Weights of a small mixture-of-experts language model, trained from scratch on English Wikipedia.
Size: 16 layers, width 160, vocabulary 8192.
Below are experts of layer 3 (counted from 0) of a mixture-of-experts language model. Rows are named router (the router's row for the expert), gate (a neuron's input weights, with its number), up (a neuron's input weights, with its number), down (a neuron's output weights, with its number) and show model dimensions 0-159. Each number is 200 + 30 x the weight over its row's rms, rounded and kept within 0 to 999.
Before each expert's rows: "comes before" lists some tokens at least twice as common just after its tokens as in all text; "mostly gets" lists some tokens that are sent to it at least half of the time. This comes from a sample of Wikipedia text that the model never trained on. Tokens count by the router's weight.

# expert 11
comes before: "|", "-", "\n", "==", "The", "==="
mostly gets: " D", " G", "\n", " was", " p", " P"
router,215,233,207,149,152,178,220,218,206,217,169,190,210,189,267,225,175,241,219,276,226,164,177,200,152,178,175,221,254,241,207,184,182,238,205,298,197,242,184,208,187,227,186,214,195,204,216,141,169,231,192,206,168,246,210,178,215,214,190,168,179,134,188,179,162,205,221,200,164,228,234,254,195,185,180,186,205,127,148,216,203,187,184,176,218,229,200,216,246,257,249,187,242,265,173,172,198,211,168,180,216,221,166,232,181,211,141,222,197,215,218,244,165,189,245,170,174,188,196,192,200,197,216,203,112,193,203,228,216,210,224,174,210,184,195,157,216,175,159,170,241,195,192,185,230,220,214,220,213,184,196,227,219,200,162,187,146,225,218,191
gate0,222,195,178,172,224,216,198,172,157,141,194,210,203,213,198,242,229,212,249,185,187,170,174,198,239,189,188,221,225,222,164,218,219,156,178,222,199,216,267,289,184,263,193,231,210,173,173,155,193,157,210,178,137,184,205,187,255,212,179,201,220,224,178,159,149,227,205,215,199,198,213,169,202,122,172,191,201,201,184,179,202,197,146,198,172,179,175,154,171,186,235,209,202,192,193,184,219,206,157,201,177,176,293,232,225,228,200,212,237,203,215,188,202,151,241,234,161,245,216,223,207,210,210,215,197,193,186,196,230,196,216,237,223,193,158,176,273,147,267,232,233,176,220,185,217,213,200,175,178,166,255,207,212,219,204,266,165,222,190,243
up0,210,179,204,224,225,187,195,254,210,233,171,204,222,205,189,156,171,211,249,228,170,205,187,189,226,195,181,180,201,169,230,171,209,162,264,233,150,228,149,252,236,144,192,201,252,226,230,219,218,196,218,183,193,202,224,183,173,172,215,150,216,224,182,202,195,231,189,191,230,179,180,217,249,161,198,250,244,197,202,244,238,155,188,156,217,206,205,185,148,203,202,189,215,254,237,228,194,187,229,174,211,244,138,199,158,276,139,208,208,161,176,269,189,188,146,140,200,191,198,233,198,127,176,160,194,180,212,155,187,176,191,143,171,183,161,206,217,228,158,207,196,203,196,225,197,208,174,193,172,232,215,166,225,232,252,229,175,175,181,219
down0,211,200,185,205,179,235,188,177,186,194,188,215,171,180,160,167,233,210,248,212,230,148,227,199,175,191,222,169,192,217,272,192,242,190,245,211,209,226,191,203,238,243,182,233,220,212,210,246,200,176,187,241,214,126,242,200,203,119,193,225,200,236,200,216,160,170,243,203,215,228,228,162,198,164,215,217,203,196,208,194,167,119,233,196,223,155,226,199,168,184,206,198,210,209,201,178,205,154,174,208,223,179,123,210,157,271,248,195,188,206,210,182,223,172,183,189,213,269,227,164,218,130,206,176,174,169,258,195,181,220,181,182,189,253,228,168,183,219,191,181,162,188,143,154,269,210,222,261,182,198,193,199,204,216,214,178,192,231,187,160

# expert 15
comes before: " |", ")", "–", " ", " 0", " 1"
mostly gets: " July", " 2", " April", " 2020", "ial", " 2019"
router,210,236,162,183,218,223,221,177,190,148,200,185,229,208,256,187,211,230,209,201,209,161,148,245,223,200,219,174,238,248,165,215,237,235,195,226,232,212,158,149,181,210,224,218,139,198,180,157,166,237,213,223,189,213,209,196,163,235,136,188,196,162,195,202,231,203,163,205,204,225,214,235,196,222,272,238,239,186,137,210,252,191,202,186,240,148,213,254,216,217,227,159,246,206,184,181,193,196,181,203,209,199,195,179,173,242,182,155,211,155,223,207,187,208,222,204,174,206,206,168,204,206,243,193,223,193,204,218,224,222,148,210,224,154,192,172,203,172,192,191,224,173,167,274,196,220,237,235,244,136,175,188,230,149,158,202,172,213,175,105
gate0,194,184,165,174,202,204,178,161,189,181,234,238,185,232,211,180,190,223,203,194,156,117,183,173,197,169,228,164,193,232,244,232,228,177,184,239,210,197,193,187,214,240,217,175,173,188,207,192,197,169,212,194,183,247,222,212,187,230,190,161,173,259,144,188,200,233,163,195,193,201,238,197,197,187,223,202,188,149,182,192,177,203,302,221,179,177,209,186,246,262,189,156,242,152,247,187,209,200,189,191,254,207,224,202,141,222,176,230,323,178,227,214,185,224,209,158,208,208,219,198,174,202,177,167,210,198,241,175,140,221,170,181,229,223,172,203,190,230,192,242,177,185,217,275,194,167,201,247,225,227,208,220,200,232,184,180,212,160,246,211
up0,147,192,216,181,249,221,188,255,195,214,210,196,189,181,198,185,210,215,220,186,196,184,209,171,218,259,202,204,195,246,201,177,174,249,177,177,163,266,206,206,197,221,249,209,196,184,205,212,217,190,217,190,177,174,139,253,210,230,206,186,235,158,191,215,179,165,224,208,163,208,202,219,239,168,180,222,172,191,207,190,230,257,177,236,209,241,259,185,211,171,179,235,176,206,138,262,161,188,197,193,240,206,228,155,188,175,184,137,224,161,190,142,167,190,156,162,180,213,241,172,199,189,255,264,173,274,178,203,191,167,259,170,189,163,203,218,219,156,275,229,215,212,213,178,227,220,192,182,197,207,155,194,167,241,205,256,193,166,166,185
down0,179,200,219,201,190,261,200,213,198,195,219,170,132,196,237,236,197,232,220,195,185,139,234,188,228,199,216,234,162,231,133,181,181,202,193,190,185,213,206,226,207,162,180,163,190,254,241,143,227,261,202,179,187,153,197,167,181,189,152,196,187,210,173,244,255,183,245,254,262,208,154,218,179,146,231,209,181,196,203,225,218,207,239,266,255,154,217,156,188,156,189,206,182,193,157,202,184,211,251,214,220,207,209,148,180,190,179,150,199,155,196,185,171,223,177,202,210,203,167,201,228,211,283,171,238,233,172,214,168,142,212,186,220,201,177,188,210,241,190,201,217,243,170,246,205,211,218,205,196,175,252,187,201,218,183,223,217,154,182,158

# expert 3
comes before: " the", " ", " 0", " 1", " a", " 2"
mostly gets: " |", ",", ";", "|", " —", " ("
router,198,185,181,167,172,220,180,212,181,200,216,212,245,227,259,175,223,222,219,235,198,169,180,217,173,141,192,155,220,230,204,239,244,244,211,252,228,261,181,222,162,193,192,218,164,190,168,191,194,230,242,202,175,229,242,199,206,231,159,196,166,157,154,199,172,210,198,249,170,224,264,249,187,192,206,246,227,152,160,175,225,148,185,184,190,195,236,226,206,273,255,166,225,202,178,168,233,186,165,211,220,200,172,223,205,211,162,180,203,197,253,233,185,199,238,167,130,216,205,193,178,187,238,203,151,200,215,173,226,214,212,211,228,202,211,133,174,172,184,161,228,191,176,189,192,209,241,218,282,171,192,178,225,176,150,175,173,209,221,155
gate0,208,206,180,231,233,203,181,224,168,223,259,160,187,168,189,224,120,164,217,207,148,189,175,231,194,250,172,189,211,199,202,199,205,189,213,132,161,211,237,191,227,216,214,188,180,196,239,223,200,279,171,196,236,190,274,185,192,190,237,175,177,205,210,238,184,184,230,226,143,206,263,244,249,233,222,254,157,192,208,181,208,210,212,180,212,203,230,204,191,208,193,246,229,231,157,181,202,179,213,196,203,170,204,258,172,194,142,208,190,153,151,177,146,235,210,219,181,228,139,173,214,242,226,206,163,266,227,183,209,219,235,211,208,207,172,221,145,161,215,186,191,201,184,178,201,127,224,201,161,252,217,165,167,208,192,213,220,223,198,213
up0,175,219,164,232,197,204,194,212,221,178,212,233,210,234,129,191,186,229,271,239,201,203,175,242,178,216,204,196,203,235,184,259,154,176,159,184,203,229,269,162,236,182,147,193,196,182,190,203,194,218,221,229,202,210,178,204,212,225,279,203,194,205,155,207,165,224,232,180,194,170,241,200,167,235,212,246,202,197,198,232,177,146,236,232,211,174,210,202,193,227,233,196,221,230,183,256,245,179,225,173,164,133,196,179,256,133,194,204,209,193,227,178,227,225,187,199,190,142,241,183,190,178,133,195,232,206,167,173,241,204,186,211,139,235,212,155,211,195,182,191,219,176,225,178,160,164,146,194,219,190,235,176,154,224,244,162,186,253,220,206
down0,199,146,148,192,196,197,196,235,239,152,177,234,220,191,166,243,190,216,194,233,203,200,177,192,197,215,123,180,192,165,190,216,173,249,211,218,148,251,219,186,248,202,171,188,253,214,196,203,204,214,224,150,198,258,255,153,154,213,215,227,191,175,188,207,242,195,146,153,158,167,238,267,176,186,203,217,185,180,247,130,177,200,173,180,194,228,184,238,206,218,221,215,191,167,231,169,237,185,185,192,219,188,180,186,206,189,207,197,249,176,203,163,229,224,261,192,159,207,205,212,240,209,192,212,165,228,196,209,267,217,227,186,187,193,202,190,158,171,243,204,225,217,188,167,203,199,161,254,215,165,171,175,231,177,159,245,270,155,254,202

# expert 12
comes before: " |", ",", ")", " (", "–", ";"
mostly gets: " 2019", " 2020", " 2010", " 2016", "a", " 2021"
router,245,249,163,204,149,238,232,161,173,191,220,164,249,212,233,176,240,237,201,233,180,161,169,229,191,184,195,161,267,213,172,233,258,205,228,246,199,235,178,170,169,214,235,180,148,233,126,148,144,210,217,190,167,230,232,198,172,207,194,156,207,149,182,160,190,172,206,213,178,194,220,224,168,207,218,240,194,169,180,211,263,184,178,216,240,143,253,272,253,201,208,171,216,206,197,207,202,208,169,197,225,174,161,190,189,229,213,173,208,162,266,203,184,208,199,213,152,201,251,173,198,211,252,226,205,204,178,188,194,177,195,212,263,163,208,191,198,204,183,213,209,191,172,207,209,200,223,212,221,190,208,157,215,150,187,178,136,189,178,166
gate0,227,150,227,220,181,248,192,164,185,189,172,215,248,203,208,220,225,178,201,187,144,200,195,167,166,189,190,223,230,189,186,185,238,221,242,202,209,231,231,175,170,209,150,143,176,203,215,229,193,243,211,245,183,206,221,238,226,181,170,225,221,147,161,218,169,196,195,243,212,200,216,199,232,135,204,171,187,155,194,196,170,221,141,201,177,193,278,207,193,214,212,168,207,197,255,203,202,213,214,161,185,229,168,249,203,212,172,197,256,235,213,247,224,149,215,255,148,242,202,224,218,202,199,249,208,269,205,151,192,184,242,273,212,136,217,179,222,209,180,175,145,205,158,184,174,237,226,142,188,185,201,231,197,203,176,180,175,206,197,149
up0,218,186,142,221,260,232,155,153,208,197,153,220,204,192,220,192,186,198,153,199,174,222,178,168,212,193,160,168,167,183,227,167,171,206,222,214,207,144,99,161,236,163,201,180,172,185,235,233,236,139,230,260,215,183,225,233,201,205,148,204,266,193,211,186,177,170,171,275,183,151,184,197,183,190,236,214,193,161,197,221,203,228,231,192,253,204,184,190,176,214,215,195,197,210,251,179,194,189,200,257,243,235,139,245,209,200,208,194,189,197,198,195,277,200,199,158,195,211,174,193,210,218,231,187,214,245,226,188,216,170,217,252,165,235,221,164,203,179,211,193,218,193,198,197,205,249,197,217,211,178,206,143,214,208,226,211,215,152,205,272
down0,180,185,170,208,239,184,154,183,163,232,190,212,152,153,208,193,192,228,200,240,188,169,220,159,204,205,188,159,128,233,223,177,207,200,222,197,162,193,166,170,213,209,252,208,189,246,225,210,228,210,220,242,214,172,258,226,186,225,195,221,253,202,212,181,141,202,235,225,205,154,192,212,187,243,213,210,145,213,156,201,175,211,222,196,245,246,229,226,158,218,212,193,157,201,161,239,170,214,160,243,220,157,202,184,260,145,245,223,179,219,200,198,187,225,221,190,214,234,145,215,190,175,233,178,245,245,173,162,175,211,194,241,202,245,169,233,195,179,172,202,164,260,206,200,184,166,209,233,215,150,209,131,210,202,178,204,224,107,195,197

# expert 18
comes before: " |", ".", ",", "–", ":", ")"
mostly gets: " (", " 2", " 1", " 4", " 18", " 6"
router,200,194,207,195,218,266,222,169,197,155,188,220,231,213,245,179,221,243,226,204,187,197,138,227,167,218,167,180,266,225,157,262,215,235,220,239,242,198,187,212,179,181,184,198,190,238,185,174,214,198,216,224,144,224,192,236,181,178,173,166,183,147,167,186,205,177,225,280,186,211,218,221,165,210,219,236,248,113,167,152,173,170,204,193,182,218,205,218,241,205,236,111,224,213,195,202,206,188,212,182,187,207,189,213,191,224,189,185,230,236,211,204,194,177,204,207,167,202,246,183,235,223,191,207,158,223,182,168,198,190,228,164,208,234,209,122,188,153,177,167,240,212,133,204,158,206,242,192,237,152,215,139,211,203,171,201,154,211,216,185
gate0,171,209,162,237,190,224,220,209,189,196,186,193,167,241,269,198,176,202,210,167,196,173,190,185,223,181,178,201,197,194,198,276,203,225,167,204,216,283,151,225,158,197,210,227,171,159,156,153,185,232,158,199,149,196,225,225,201,239,156,212,189,140,233,229,200,156,172,220,221,197,148,173,257,274,220,197,230,170,212,191,187,183,232,161,198,189,234,218,224,245,234,197,181,215,177,199,220,248,192,166,217,179,195,194,195,237,211,211,244,182,190,252,218,233,224,137,200,160,154,178,184,217,224,170,247,220,192,190,142,217,160,162,161,265,167,189,197,174,229,187,162,197,210,214,244,219,210,239,248,247,176,195,183,209,231,195,207,187,156,187
up0,198,182,180,180,210,233,227,100,167,162,187,237,201,225,210,232,163,244,134,243,195,208,209,193,229,220,192,194,210,171,201,197,207,183,204,210,178,190,251,174,188,212,189,194,201,195,119,158,175,176,174,142,201,216,197,201,219,218,175,176,261,202,191,186,237,181,185,234,248,210,150,191,237,231,199,201,192,228,208,168,231,237,209,235,253,190,166,236,217,192,160,218,190,182,193,169,194,275,174,207,179,164,201,174,155,196,223,205,212,175,207,180,161,255,191,213,200,194,187,145,205,223,198,233,213,201,186,241,186,250,137,221,209,197,227,195,266,197,254,98,249,220,252,228,223,219,197,167,201,186,191,163,221,210,170,177,197,194,214,164
down0,231,170,284,196,217,145,187,229,222,198,162,184,265,171,174,216,241,189,177,237,223,188,228,224,222,172,161,202,223,140,224,148,232,213,242,163,204,211,231,198,205,201,220,182,216,203,195,210,137,171,207,215,233,209,178,181,246,179,194,199,206,217,175,229,197,227,208,229,232,171,180,218,200,166,174,246,246,205,222,156,234,187,237,221,193,183,254,253,236,176,140,188,230,181,223,203,153,229,230,196,170,248,193,172,222,219,204,201,161,200,178,212,195,235,147,220,169,201,208,225,186,214,207,180,189,236,198,198,203,241,185,200,185,190,189,152,235,195,80,186,209,194,205,122,199,203,240,237,224,190,220,137,179,207,170,179,147,192,196,188

# expert 0
comes before: "\n", " ", " The", " 1", " 0", " 2"
mostly gets: " |", ",", "|", ";", " \"", "–"
router,204,181,192,191,191,208,190,217,200,206,206,196,300,204,264,178,187,221,224,211,205,177,186,233,199,167,189,197,237,234,187,258,232,267,229,249,219,235,179,247,163,167,191,220,164,189,190,161,193,225,198,210,196,222,209,158,219,227,142,197,203,150,191,184,181,180,211,216,159,201,259,251,226,169,210,184,213,136,139,192,207,213,204,174,209,194,224,226,204,225,276,175,209,247,210,165,229,161,174,233,215,181,148,212,205,210,163,163,224,219,260,226,204,193,236,170,148,223,212,202,154,170,234,218,158,149,217,174,233,202,172,210,212,200,212,157,196,184,198,172,212,211,146,195,181,200,252,178,270,149,163,186,192,160,154,215,190,206,215,189
gate0,176,186,196,171,202,202,231,207,202,196,196,275,183,238,190,167,192,209,240,144,199,201,169,179,231,173,236,162,204,195,196,188,204,226,169,215,215,226,196,201,146,218,201,240,195,180,161,214,237,208,189,177,186,235,190,183,164,250,214,206,205,244,179,168,218,225,244,223,221,223,155,193,205,205,183,183,233,151,190,133,201,147,247,175,175,190,146,191,223,216,170,153,190,215,162,282,236,210,253,195,206,137,201,222,208,213,285,161,296,262,245,183,191,196,200,228,230,198,202,167,196,223,217,200,222,195,195,191,201,177,209,233,167,207,199,212,207,216,180,192,251,141,236,194,211,220,177,211,104,192,212,207,206,246,205,209,182,191,161,177
up0,187,195,140,159,174,190,204,197,206,147,211,170,190,216,218,262,290,190,204,224,258,198,206,194,170,215,195,199,199,189,191,221,238,199,144,199,230,217,214,189,199,201,195,230,165,211,234,193,187,149,214,161,203,202,261,218,163,198,160,204,194,238,152,225,203,185,148,190,195,214,258,203,182,256,165,249,152,219,227,188,240,203,203,141,175,203,272,215,182,187,186,150,215,198,229,210,239,212,182,191,187,249,227,199,239,159,234,213,158,134,208,193,180,205,148,179,198,226,207,215,157,167,195,180,222,256,237,157,191,217,167,248,173,165,162,198,177,196,185,168,149,198,171,207,182,172,199,250,188,255,217,228,214,197,237,212,173,255,222,196
down0,266,264,177,177,154,206,212,192,248,173,171,184,177,210,174,223,213,217,223,188,201,221,178,184,206,205,186,123,193,158,224,204,226,227,199,127,210,199,205,186,199,191,171,268,199,248,220,255,242,196,232,154,226,214,261,218,191,189,173,166,166,180,196,206,229,183,246,227,208,216,251,181,214,197,190,204,163,175,191,175,205,120,189,138,223,164,276,204,177,230,198,154,239,193,176,239,237,220,171,136,161,207,238,227,186,160,242,217,205,150,178,177,188,203,184,187,263,181,257,189,211,213,190,205,213,192,214,174,184,180,209,207,167,206,218,190,226,139,236,167,204,176,186,217,135,215,224,193,201,191,240,202,189,188,175,223,181,207,240,200

# expert 21
comes before: "\n", "|", "-", "==", "The", " The"
mostly gets: " but", "\"", "===", " can", "\".", " used"
router,218,184,216,161,163,216,219,178,196,218,187,167,222,216,251,224,181,185,259,220,212,169,176,223,183,164,176,208,250,179,209,217,208,256,209,264,194,200,224,216,183,210,174,200,195,223,203,196,142,188,182,203,159,238,251,210,198,213,183,186,162,192,169,197,196,207,215,212,154,177,228,243,174,174,219,193,199,125,159,202,239,207,177,187,190,215,194,212,196,206,237,127,239,205,204,151,194,203,126,190,219,183,162,215,169,211,167,191,237,186,208,252,183,190,287,133,158,206,210,196,200,190,235,248,156,204,221,199,197,192,154,188,248,214,187,168,235,182,181,196,284,198,172,224,215,202,248,212,218,167,214,228,218,218,138,202,132,271,188,199
gate0,162,160,214,230,191,165,173,240,143,201,238,178,184,166,240,123,229,184,239,179,210,200,199,217,233,194,149,227,198,211,233,228,213,195,189,208,188,166,197,255,184,190,165,274,186,206,196,174,196,218,175,236,198,210,151,240,182,226,221,259,251,176,204,233,180,227,177,184,165,216,176,246,225,155,167,199,224,203,192,208,219,190,178,210,172,180,193,208,160,201,231,214,196,186,167,215,213,185,143,193,163,181,196,258,216,202,128,218,188,174,182,237,194,179,221,239,146,251,238,199,196,200,237,204,198,232,257,203,181,241,198,197,171,169,231,253,235,241,208,203,157,204,164,218,208,194,226,257,221,196,165,207,176,253,110,207,248,173,185,214
up0,195,170,186,132,243,198,192,193,174,164,176,213,185,178,204,178,260,192,223,170,168,198,219,261,210,173,188,213,195,202,198,200,225,243,184,229,216,176,172,251,198,150,220,245,206,170,202,230,231,206,197,251,166,217,205,234,165,189,195,182,256,219,148,203,261,167,156,182,201,241,194,253,148,219,220,195,212,211,186,221,202,230,207,261,209,172,184,237,180,173,231,180,216,175,191,240,232,206,218,176,219,238,167,264,147,221,150,285,216,159,197,228,169,188,197,212,153,167,174,134,185,176,177,186,210,206,209,253,165,205,198,199,201,169,165,180,189,222,234,200,206,217,189,289,189,238,222,252,173,216,156,190,198,215,226,228,205,176,211,162
down0,205,199,244,227,225,223,179,178,192,231,139,196,185,148,168,173,216,218,255,200,204,262,185,165,169,191,230,221,119,207,212,226,245,150,143,200,198,219,192,255,242,201,169,207,208,196,222,212,205,225,170,218,207,202,237,196,242,214,175,124,174,191,166,199,201,238,166,195,187,189,233,184,202,250,204,206,250,186,280,174,213,264,172,202,194,241,216,190,198,205,218,155,174,240,186,215,193,230,187,246,208,215,184,206,186,191,214,273,201,190,157,198,204,198,166,250,177,221,170,202,199,233,188,223,191,182,240,170,205,142,183,192,131,174,181,222,210,276,220,196,202,159,214,182,247,163,207,183,173,179,186,161,145,190,201,199,176,153,226,185

# expert 23
comes before: "\n", " and", " The", " ", " He", " States"
mostly gets: ")", "),", ":", " —", " United", "}"
router,231,214,217,172,169,261,198,208,159,206,227,223,262,229,240,184,176,198,198,223,201,149,184,232,174,190,205,183,248,213,193,265,263,248,229,228,217,222,172,229,142,156,169,223,186,196,207,181,170,220,215,165,153,225,179,190,185,247,134,209,228,165,134,183,202,202,211,227,183,211,222,226,223,170,210,199,232,142,156,208,218,209,174,188,213,162,220,241,231,230,237,183,245,231,194,168,206,173,153,214,194,182,167,208,197,227,166,186,213,210,236,197,238,243,264,212,138,196,229,176,178,194,195,195,196,156,210,175,234,230,219,156,206,158,235,209,208,161,182,203,238,186,157,199,143,215,195,180,242,151,164,184,192,163,146,183,197,217,239,161
gate0,209,225,185,200,225,238,158,200,197,177,210,153,240,206,232,206,157,232,210,202,110,154,197,189,196,192,136,249,216,231,154,212,229,205,195,201,190,193,258,191,176,180,180,224,180,235,187,215,231,208,166,154,207,185,254,186,218,220,173,240,181,195,164,203,179,174,167,220,265,193,201,184,178,229,185,235,221,214,171,197,181,155,193,259,250,209,213,208,181,220,114,164,191,274,184,244,242,213,175,230,184,253,223,177,190,238,203,209,162,210,242,184,238,137,181,236,225,207,173,218,184,206,163,220,195,194,186,245,244,225,202,225,178,180,199,186,196,116,245,211,156,186,192,195,138,206,209,189,213,189,194,195,218,238,218,207,201,256,190,170
up0,237,216,189,206,219,197,171,146,205,194,178,174,224,169,190,172,212,164,139,205,218,170,212,254,214,251,208,194,201,154,185,181,228,226,189,212,170,195,198,207,177,203,235,158,259,148,169,176,153,183,271,214,190,161,203,225,242,207,199,166,213,190,216,217,179,189,260,221,237,190,175,205,206,147,193,182,244,165,195,180,158,228,221,237,227,161,177,153,208,181,210,179,190,207,212,171,171,208,236,225,154,189,191,163,160,159,237,189,198,190,263,222,175,227,261,223,214,196,195,232,204,226,253,255,211,168,188,209,213,232,196,214,192,148,183,174,229,219,190,245,189,230,201,229,249,203,149,259,199,189,176,263,237,204,220,175,208,148,213,114
down0,166,211,204,237,192,162,154,250,170,240,187,202,192,157,198,188,236,231,232,208,176,188,226,146,187,190,185,139,128,222,228,270,181,204,168,251,217,159,184,230,224,208,231,206,217,199,191,252,177,179,265,221,180,204,247,211,203,172,202,190,155,212,240,201,224,163,189,210,220,263,181,190,212,263,177,229,242,221,160,213,200,239,214,199,222,181,223,197,174,186,196,208,169,171,226,169,216,154,195,177,195,209,251,252,203,179,181,226,163,198,214,191,140,205,180,201,207,186,209,206,167,222,276,178,206,202,171,170,177,237,231,233,154,186,188,171,238,152,196,192,217,212,200,200,205,187,237,233,154,231,163,210,223,143,144,198,162,262,221,159

# expert 20
comes before: "-", "\n", "|", "==", ":", "The"
mostly gets: "),", " United", " km", " States", " Party", " $"
router,209,187,210,134,222,242,195,168,193,197,214,201,249,240,229,184,205,197,261,193,176,147,170,202,208,175,195,193,239,234,158,202,275,259,242,231,232,202,199,214,206,194,215,176,167,244,224,147,177,178,205,230,159,214,205,233,200,263,168,213,231,176,135,207,193,208,166,199,158,207,245,248,236,174,210,207,224,147,148,210,197,154,234,196,223,171,235,215,211,236,218,176,235,217,238,179,187,200,165,184,240,221,190,225,193,252,173,192,233,182,198,203,211,190,206,128,150,196,245,158,224,169,224,236,146,224,192,170,225,189,218,183,197,185,232,174,190,189,139,209,244,190,155,224,160,167,224,155,208,156,210,193,192,205,181,221,141,210,192,174
gate0,171,183,198,155,135,158,135,253,208,207,198,209,236,163,239,211,260,191,190,226,270,211,186,194,190,157,154,199,208,147,231,195,206,245,174,187,222,216,124,212,207,183,190,193,257,188,245,179,158,142,234,148,197,226,189,171,183,224,197,212,201,200,235,262,213,211,177,200,156,195,210,207,178,172,199,251,206,213,213,226,211,185,151,176,178,215,252,274,203,197,215,184,211,190,197,130,182,195,173,193,218,190,199,189,256,235,188,174,202,220,189,222,182,211,199,209,175,213,146,179,214,155,233,183,222,275,233,179,191,180,192,220,229,233,241,194,199,154,201,215,154,199,185,180,171,267,203,179,207,207,198,177,218,237,167,212,183,256,179,183
up0,187,165,238,217,174,213,177,193,205,214,172,136,199,251,208,193,201,201,209,236,239,140,209,208,271,190,114,186,207,108,190,162,215,229,201,196,216,208,178,250,220,164,177,203,213,163,166,155,189,179,239,191,193,215,229,210,185,196,158,247,201,230,204,189,246,185,155,159,209,185,170,195,157,187,232,216,207,206,218,212,222,235,189,158,183,169,212,214,212,173,202,231,210,160,215,167,227,176,152,139,194,178,180,245,185,251,261,240,233,135,187,207,191,226,223,143,211,231,154,206,221,171,218,204,210,152,209,203,244,236,233,254,161,225,194,225,215,246,211,166,211,186,189,227,223,166,163,243,182,203,157,202,206,206,216,188,175,203,216,241
down0,187,214,203,189,226,247,208,161,179,198,175,166,171,214,248,206,219,204,156,203,206,223,195,223,212,227,177,178,193,141,202,182,242,192,218,218,200,188,142,212,200,172,184,213,206,160,237,174,194,187,257,217,195,236,162,208,143,177,208,171,194,209,188,259,215,243,216,209,194,177,193,220,191,264,175,182,193,232,283,247,175,225,213,174,213,156,199,269,175,210,241,209,193,205,254,213,204,142,196,222,119,192,189,208,167,145,215,204,243,209,172,208,172,257,218,183,239,188,243,176,147,211,183,236,200,208,222,214,214,200,183,230,164,135,193,238,235,138,231,223,161,190,140,218,236,141,187,242,206,205,203,224,192,177,186,185,193,138,206,220